Experts of a small language model.
Size: vocabulary 4096, 52.7M parameters.
Experts: 192 quick GELU neurons an expert, 2 picks a token, a sigmoid router.
Training: a variant of SOAP for the experts, 705M tokens, 5380 steps.
Below are experts of layer 10 (counted from 0) of a mixture-of-experts language model. Rows are named up (a neuron's input weights, with its number) and show model dimensions 0-191. Each number is 500 + 40 x the weight over its row's rms, rounded and kept within 0 to 999. Numbers have three digits each.
Before each expert's rows: a language model's description of what the expert responds to. This comes from a sample of Wikipedia text that the model never trained on.

# expert 27
What it handles: Short pieces such as o, i, re, co, ex, di at word starts or inside words, as in co-founded, Plato-on, irre-verent, peacekeep-ing.
up0:525486421501537462461541589527526484483562484514556560563463497509529452458550427514450454488466468486495494470500512500484505523543417460490484482454504437524502437489496593570516498495487556499520494494451448441536458479527527498520498553549434499550551502536500501568552463483567548507474469576488532534475546523488543508531458485529447503517502514558595572466510507506485544524474479551522458479540528462456564496513456421558550545562588553535502521464475527483471401521491449506496487481491460558483507501525570619550505451523452458502597513560506507503480523489472469482

# expert 0
What it handles: Compass words, Valley, River and County in location phrases, plus commas and prepositions inside place names, e.g. West, northern, Kearney, Nebraska.
up0:461553547513519573462476512479507506503536428481543509543484476483518486475472489475543484549603571471549484506488522526513507458505562505509556396579435481551479505494521527498520551462514542591513576459584510504503537462537508493516515478509419438451475556504443564468517446488558498448521482489526474487544534540428492475565475461466447498520492528512518535518453472437456473510437428484556491535453515501489474488424497420478504533513467498437453519528540440509617456428519499495472554486523536468482534537503503536439541427496470525513559451426533417491522470526496468503

# expert 14
What it handles: Commas and opening parentheses after names or titles, plus mid-word stem pieces like anc, erc, rol, plac, e.g. Chev-rol-et.
up0:518484460503482567533583519524446484483505510530517451477518577414508480588531568455506590477508513515481512472510543438487498513495469584514467456506433453532580412526502499497477481548396448476468473518502476537547524528506531494532571464493613508545527470556489485458473549535571501541583456545488528499587580520585527550536542525523537455477464470471503524504480525505453524549534526494531538496520524535570516518545560505550509526549468457480475467499554477487475518529550560497547516505456437516529456541567490434545483508509564474497504470501546539523495508431475541458

# expert 13
What it handles: Final word piece of a proper name before a space, e.g. Fi|at, Fátim|a, Nogueir|a, Hasenf|us, often in species-author or sports listings.
up0:472471477410464487489427484468462457469459484477483424439512510541456496514512425497443484448486449481461474466438478452452473565491448464520479487488439528519450497483410466471480462484441492425474475434464406574451447493516458517479472486437533451508476462520504493431490476515484513424490461534475497448492487489436420507519512500504480506492505461478475431490489500491470457485504467498438465514423482498491433476417438468480485501492471438468468478456431520520421463493444408527438513488418472480537456487513469463430497460479527513498384472535469415504491480498454445484

# expert 8
What it handles: English first names and the final pieces of surnames in lists and tables, e.g. John, David, Kar-ol, Try-on, Häus-ler.
up0:536462500454431585538481433606457545457505438575494498507461471544464498521534475488484466463508437565484470552504573444465465499503458488476454580492508461507505496500533617435467469461507471423535559469530510541493512509539518469512518443474520496469527538354487510452471530550488474508537511555501544471525458547466456456539463495463453508497513492517510519464513456519550414625462432492472460442527456559515508496510465523512535544446476514474484467562496538468501452512476467449443518438508503465531501538505485427467498489441459500540560469509439485475470542507516528508

# expert 28
What it handles: Past-tense verb endings in biographies and history (moved, sold, restored), plus leading digits and separators in numeric tables and statistics.
up3:428489500519469505419481492452469488573415510496511468566540462444493558532582516541411604561466494490506495512523482543534523552478505507479462451496524468499564496474554482478485508550476478506496482564528453448451504544538554508504474513504528497448465532420465458487497529483508529464517500567526447502566455475470494500524544527511440532487521522482570493471503481471560499508502473472509561553574554413563451549529494562429548568459475507506531468476475460559499469507499443493466511495456482521418411528442464479479505548501552487526441610563445457538459498463496552533

# expert 4
What it handles: Single consonant letter pieces inside or starting foreign and rare names and words, e.g. Sil-v-a, brid-g-es, D-nepr, Th-angaraj.
up0:471437499526512538463558480484556439443504492476490528435474494533495442538555516474471456526425508515504523527487550470534420483509509509516481439425558431459492516542518519452480450488499532541442449489502543476536509534458488536473549522448473452495434501496520427481486449485428537518489520479488468455418516512449501564542446434458547499486494557487490492453533498480508575448493458530523486533495561516508512444536547520517425618523532441467555505442517531445543380499532532505452464510454466440513470449504487541484494466528428440556517460558520552567441438496557503476

# expert 2
What it handles: Commas ending clauses before and, but or which, plus final digits of years after 199, 200 or 201, e.g. 2018.
up1:495472488465521513559525439490466472500464537477532503492497480543453478449461503455511420578439524492450494524475446523471483532533530470563429554534419477459525465487490479508472519534524480482467482498436516595443541499447516469433526502552543526441492484483491509463522489433599521509574472600452473474485493625493475512435489484460523572447471515550558478475569501510440509478527524553426524526505472580437507464487554442482496470467510558530477468529512532423496519435569449513456454553486506469466422489512479531565496500481540515507538519505473502527552566537555522544

# expert 21
What it handles: Numbers, scores and words in sports records and tables (yards, carries, season, League Two), plus word-starts fac, rec, dec, suc.
up0:537529556461493476530521459525529468511549481454496538489549577447503566607480527528500444521538592501564547464473483535508498501535567519476449533461630472537488490560467505528472535525522553552512505489469457530513498567505514455536454498536438503498480537468519617543511492483528496488561487504486557508484537521501534534503506516486397572497556464528488490506562462507518541503504519449542508515523527484440484519528465503536503561537516458535455541508550565509555490495497523531509534500575502558505476563483614478467552485415505536553599528550510437589510486496486535536

# expert 25
What it handles: Pipe and semicolon separators between table or list cells, plus the fragment tr/contr at word starts (ex|tr|a, tr|ust).
up0:446530469495531480598513505536444468534562398474492500442481436499494512496517545451450586509492525469505473513537525459476469491520498420503600561511506467535496536497591455449460470518510500511453394416488437549537454457461449446529589488432531462447518543559422538473443469461490555553545475514534468504463463477550491514519547529437458546505567566518527486470533451488517534517475528508488551491510493488527461513538522476503557432523428519497527484500470532542554473474551452521536474534455536440533466441497507533487544432514501506434532503530514560488531522500500465538

# expert 41
What it handles: Pipes and numbers inside score or statistics tables, plus pieces like ent, se, si, fin (tournam|ent, Semi|fin|alists).
up0:502538528467547489568523519442500495535448514436527491474451516439471559582485527523471525537639465443464485507428438498527510469510484480468509568556389448534466550477524567516483473533530502573456498457538491516522478529495509494541497487473487525538532587549477518570509470560529514496514484503496540453465514527447523413546501465515517444508520489512524549497557463582569564502494426452485485499483531583536477493483568497580491484524468497552432509489519536446484487472473568473499540520491486495404503464427461503451482546508597526524538454472527535551492509505491516549

# expert 29
What it handles: Words just before a noun: the, these, several, small, white, and adjective endings like -ed, -ous, -ic.
up0:412458471497532495485463616533471468472504515516546551480542461462462490475474538498448421480556535513506511510420538485486477489525584488482475498559521468518529572498529531449502426549488463473525485501510463396503500512564519442488475485584497511554482516498506523527556474489504509538501594512473508480468566513502493538545472478514575437477508598473447548529476510524486517526529577486605524505534522508479383488508464491499493523484605489460516499518462482472541407540493510539526458525510549380456539552424480523463448527539486528541496459506465517515467487489516505455

# expert 6
What it handles: Final pieces that complete a word before punctuation, such as Roman-ia, c-m, loc-ation, plus sentence periods, often in taxonomy or unit text.
up3:462518438518419490483512474425403451493527501426545485488472554528492478462539513582432474482466534613592502536566526479504557491467502470429490529485573429554520558515558485512455520516495490551478475460456504443465496503502548508490513500515500458498536526502570452493490541497443553464481457507521468532529481547501508571500507522494496523548532522554577547444444541561590531490499515459464490476511440502547484534566483520516461449544455515603529539586529547462440485506548513500550492471563526481462486476495549531533500429439454508487561509490530445471498504454513545464

# expert 12
What it handles: Word-final s-type suffix pieces such as es, s, is, ers, ts, plus closing parentheses, e.g. Misérabl-es, Jay-s, Ark-ans-as.
up0:542584467500498556476515503473457401577500518488416504514465534501487527530436528406525483472505454433559496447420477532485500515498481467530556454477476481575442509493554552496451533553483556498500515487482527536476470501548475460539452508528561483552522503501472493552482493550418561537506570521457517548599489512559537586551484492585461501466534516546520514518524547487518459509443541516462527520488483526549510488554562546474455494491524486516527441509549437486530515462468511509479507502501487438441536476503483503454495515461429569558533424555490495480502476489576394573

# expert 46
What it handles: Sentence-ending periods before He, The or In, plus adjectives like public, military, political, local and the article an.
up0:457509540493445446442494429586527477577527445477502526511501537532466523552471513531493475491495583571533442547552502400530545458471448507507386504549493480535448550517489459485542467535485521490503502528499489528482570562552499466544465500569478521534568573500444456548449575490479481491581517541471492417478548531476511521506535475483470501454438470545511455508516495546512500467430456478570508465470427565418590556545531525483532472569534485491551507526502458480492467448469490532497509561528542531522523501491482500535524468464529523475505517505511487519567560463447418519

# expert 17
What it handles: Subject pronouns and auxiliary verbs in narrative prose (was, is, has, he, she, who, which), especially just after a named subject.
up0:463547454498496533517511517529450480490467479495484587487519488410509438534446493532584476500521599473473493516477491495488456477585408553499486525503450476481563419460508471479464551472546408515516445548557544507459435518522507484496512469512500476487449452560463539561450508545481504505487470517428524506488472510420496499501535536472491505473501568562467516478468478507459500464470481419541583535488514452514613491462483449457457535491374497526419483484481556461557496453432486540496552479464541493504455451482538475485495540481471455535534461591507457510493523493487455550

# expert 31
What it handles: Syllables like im, om, min, Ex, Des, Com, as in cust-om-ers and Prime Min-ister, plus middle pieces of foreign surnames.
up0:502536498485479535460427514501576547490524462451517608537506517556471451512559504573522462504423474471565566521465485514484458523466506510503485510462514459426489478481506507479506555535489549588473509515484446479456537478524517499555503463430515527547472521513545495546464519464549526460520499542519582555470515528448412477501483514525473429449459496452523534526500555447431556561553425523576549491553419453489572517512525559490541510489523473508542459537474580447528466379546501476558498478478545421517507484471488502482427522483498529455456467480513518470488503576546485488

# expert 16
What it handles: Degree, minute and second marks, decimal points and digits in map coordinates and numeric table cells, e.g. 34°44′31″N, ISBN.
up3:536552493421521533522518550468493486558517492544454517522484491446421519501535533543520502547444488485473511419556456591491474540581503491545452514506530499523447565460456557421541458573453457538456497514485494405573487485520524516521568545481472471523454560521491405493502460520552461489513457493477518520479467516419524456492493375466521502502542534467493510545522490407506503507590500528449556506501566540448502443501483503543487501558527466484496475446468434406484541494490472506493526474501507407525519535479495506489511476541566509452423497439470461542529543522492521485

# expert 5
What it handles: Last token of a cell in pipe-delimited tables, such as numbers, units, Yes, country codes or player positions (MF, FW, DF).
up0:470539523536536456476425503572460453551493493469479468389446508484475487507447441496503473508515488440465502508491446461513473480486470473456469484517540465523522399439526546503479440466553414529469484467471458482554512537410583497484553476546542490442539494493431434519458515470487503497491496491559444487546579533532516484524559532517538483446427535481515563543531497547472518467511517558525440543490490499474473505490559442458493447489560507545471512510493514471476595477521583463448452577445437442517500493476475537505439469533468517444435516446562493487417466478503452491

# expert 42
What it handles: Mid-word pieces like ap, av, sh, j, un, ach, mostly in names and uncommon words, e.g. l-ap-wings, Sl-ov-akia, Mass-ach-usetts.
up0:486505488515502492529528525488532480516551491533537531497512471514498568460555495487541446546510474515498493544438483549567513466461460565464507550506488507550568535492463479487451482374528537416474458530441411518486536527458436520541502424474475498502516498576491507540473524514491579481524458530540427495493433513495531535502461521479462406510481454562538458536549557417548542496511444570488504438484448493533530531538500457560488486513535488560431387494552453491533544529473537512466545498537567487475523493488517480497571540476572501592540567469547453547490519484532494464

# expert 44
What it handles: Word-final ed and ing, by, Born, Died, Preceded, Mc, and punctuation in infobox and list entries, e.g. apprehend-ed, Mc-Dermott.
up0:470419487532543493525495545514485487559453517446482533455526474476514509554529528479504518519538555502430530518532530575466524487490475477481505541529459506542447538447551618440522565566555535522523521488530601524493546524525544450497496506462455441527505526497459481471510589473468528477372532381527509462423514558465518540503540465511495503494494522520507462496484469524463513447526441466445514509502492536503553529501502550480513574531498493510455566549537455529515555422530457494475508522547567530540505461525495513545423534437528498500397547466474409443492527471523491512

# expert 11
What it handles: Single capital letters opening a name or word after a pipe, comma or dash, as in V-itor, K-ierkegaard, B-ishop, N-ext.
up1:570446461504493490536462494518558529523488431461543517546469528463496449495516515454504454455498564566494453523464550572526513476484564445530482549514488474468482462440483406414443479491528416412482492424486502454415492472489567466520513436453568484486470451518512521499452469425542481488450426544469537448458496529481564528464482481497474469504487526506514514467507499466563520535519471493485481415505441509584447466536563469488495469513575501552527482475528448539467509550493454512481524438462468517487510490477525458574528472429613491436496437491485494487456547486504445467

# expert 18
What it handles: Syllable pieces such as ur, ul, ar, Mar, Bar, War starting or inside names and words, e.g. Bur-nett, pen-insula, sched-ul-ed.
up0:496511537529543552467493446502545518525508511476458515525484518438498577569515440520504468474450449564489484448518580511493451460503533461549506520473518429502520511561546484473524440483478465474523518538525573516458384516538476519495484527519470584526497538530457512472463494490499458480489539501434541527448551534512537538477517462533449525484546449520501512490578535432562475482561535445587503525500531467526493553585557453477490503517493479560487441458523413550547593474497485474432486446466588519457467594457525509495529443495549480477498522495423540475464499413485549479

# expert 43
What it handles: Media words like film, album, song, episode and released, plus table pipes and scores in review, chart and filmography text.
up0:535545468545558498490497451500445487571497511465457461542462600464515481500559539498456481540474498517534485530589541416450488569515478449485555472501483515518546484537538536502484470511479556498560499461503522505554537578510510488547443508549468552468517521501550511526402533421528515494459473509540580494491509526549506470507485488514456413524473545491481476525505552570465584473488503520567486409482565536520549498409562440483484476561570436532454485521456562478555499539534461590480573484471542501513487437511488445545540509480471478484460431523509526525555478546511474494

# expert 24
What it handles: Section heading markers ==, table pipes, year stems like 197 and 201, and word-initial pieces such as inc, doc, Div.
up3:568555557550583470504492536532554406510596503524514539487488515528488468517509524444504488498482534525462553482502515497506531541545455469600485432446522509493569551516588457517540477451440470553548473494527502472462532509510503504489552540460548512479553526479575555479582545560448513552525442510487523550481428486500549503471513542491499521523494438535430533528550514495431513586478429475482458487494462497508571479533518488556448518548471500488438530492501531528551563470545505537553605497485557462529498476557454489490467522565475535488503526463457509456459504542425527570

# expert 30
What it handles: Determiners and possessives starting noun phrases, such as the, The, his, their, its, plus adjectives like New or Royal.
up0:549492530487410487478532495555472488507461554539518587451560494524489475451520559495477442518540447457496442511531512519513504494517485507449457426480453525517417542505464453451522495537463490549541459491491512435448465424559460417456397542458459454536542435501532575447542453452481504527479514459485481490487489506507515409500522463432488465452506511475508460422462485488549479521482453463533518475501509457489551452438540463506468469461501505468412431493499514503485439549549487450510467596464499493470481538541485485406481461448532497566457532476469469504428483416502488476

# expert 34
What it handles: Whole or completed nouns, often plural, that head a phrase before of, in or to, e.g. members, students, structures, lyrics.
up0:428502438500480510519510474487488545541485537535531470557427561466532536434423456503513442523467516471525540456578537517467477535485509478482464550464514463479518533477500461467446518467514545452436467509553456497438510415527511508496471471448548519518544542534438435515527411509537443477532530448537475501575551560455542477556578524483462525550547488496465458506509513529532495427540525579554459557488574551536472489443441533492483522494457497520516456539464565454495495427522570546511530440569438513449553495496509464531519512448469458543505414460476514559515529467456513547

# expert 19
What it handles: Word-final pieces and short words just before of, to or with, often in titles, as in catching, blow to, Garden of, Sand Spit.
up0:435487434585496480493471459457469495515451512552554506532523486512481490482489415501458605488515548498517530458524499532509562570551486447478487434542433474540457397442525512431490535503474488500504602483515544455581535516561504562510511445483454535499494516529516492503478495540417446490413411497462441493486580504521496544495493496504441470480535536445507455524534468494457511535432450536511498453475538509489521477527602454465491428484451523576536508475485445531528486443491536527403538517521506495456517500469496443507523524467442504479488428519562474494526548526451515520

# expert 45
What it handles: Closing syllables and apostrophes of names and common words before 's or punctuation: B|ook|s, L|ord, air|port, Khrushchev's.
up0:476530514508474500457535449501507473482519476556484541454507419540467467506503425429524462541480506503560499491493497484525555536472473513505486410518516509482495467622512490497523452454556511457417520546486449494411540415438589498522530572532487565423511614485492520449472513443466440479480493553495508491466552507503565594471527465487623538463484483467441512464527520434480457479487514515496573484470515549554489478415486412417508523484540428526483465496522480558522502453571504449496502500506467479486474520505496486449480495525472508499490512546511493477508503443539539467

# expert 7
What it handles: Short pieces ending a word before punctuation, such as it in ending it., e in pole, ase in release, plus name starts.
up3:475509494469532525541499498423547542563489533489387505415510546456546498443510470520436520505416528512471451490456422452558455561576539502496460587549443508573523508553573461486516562524546551454533491474513551430486485508501525442497486511545487553476447540525460506480510626493514511571559529547513532518502534518479578505486511492550476550493535587467485497493502452554478515534507490524474512458518508457462508527482506483478578478496457541512506513514497446450567513436530547574493529554532484531492420458474534557494538484535502528498578454504526532551479489466459480543

# expert 38
What it handles: Conjunctions and linking words joining items or predicates, such as and, but, or, as, than, became, plus the article a after is.
up0:555523449506475476478503485474555521500487515561506603458533521528553487504491511509518440449408488506469514547428519520417487430526476541494494435513490491520428502575501533481534490422512429533455537461473508507458517438494508516554537514488521480468522475534487509542498437510466513529510484483504517503522523552478456547481553423559416503572503458483491522502493519572476555485464490558594506422443420439509532514516486512373474453510461482536527492444375488391482567509459481516451511463519466516531537501483518507536504479532467494487462521496496512433502473560446552456

# expert 23
What it handles: Line breaks, blank lines, list dashes, table pipes and heading equals signs that start lines in infoboxes, lists and tables.
up3:541473518436553535537411443508446475552416496508493526522471482510501471467460472443492540493480499517447480445513511380486515521456460495539569416439541519469502441503532500501492496510496501565470500467498549510453486490443532520552527495494470437435513457502505514505500433455494474506519496535526465547525501474519489432592523501531524497486549473485519477500486471530484520454470544531576565569553463508536549411446452502464435475464507562490514534489586444494454512528579559576520583560492454506491456448495527510462464492482490451419527402469468503539520522548585469520

# expert 22
What it handles: Word pieces ending in er or el, or similar stems like Col, Le, Govern, histor, e.g. w-ater, Gal-er-ida, C-ell-o.
up0:555516522515501547493538513484446480491476514486455541449462488494460518563447497536500539507547615508557421503503463526377540524528496493516528555542514502481550480573575488484495520503514549477543508489510565442497493514478450561521468478472508522588533509490490527502564530462452480486566531517470545484585475468523492447466520596453551547528551430534492448409493435553483540504513528486529530442480536544495546480486555486541514475535441468532539519455449540514506522488449536498505490464543488493495533486464488515515527478535495555463422426595562579490478567397473500489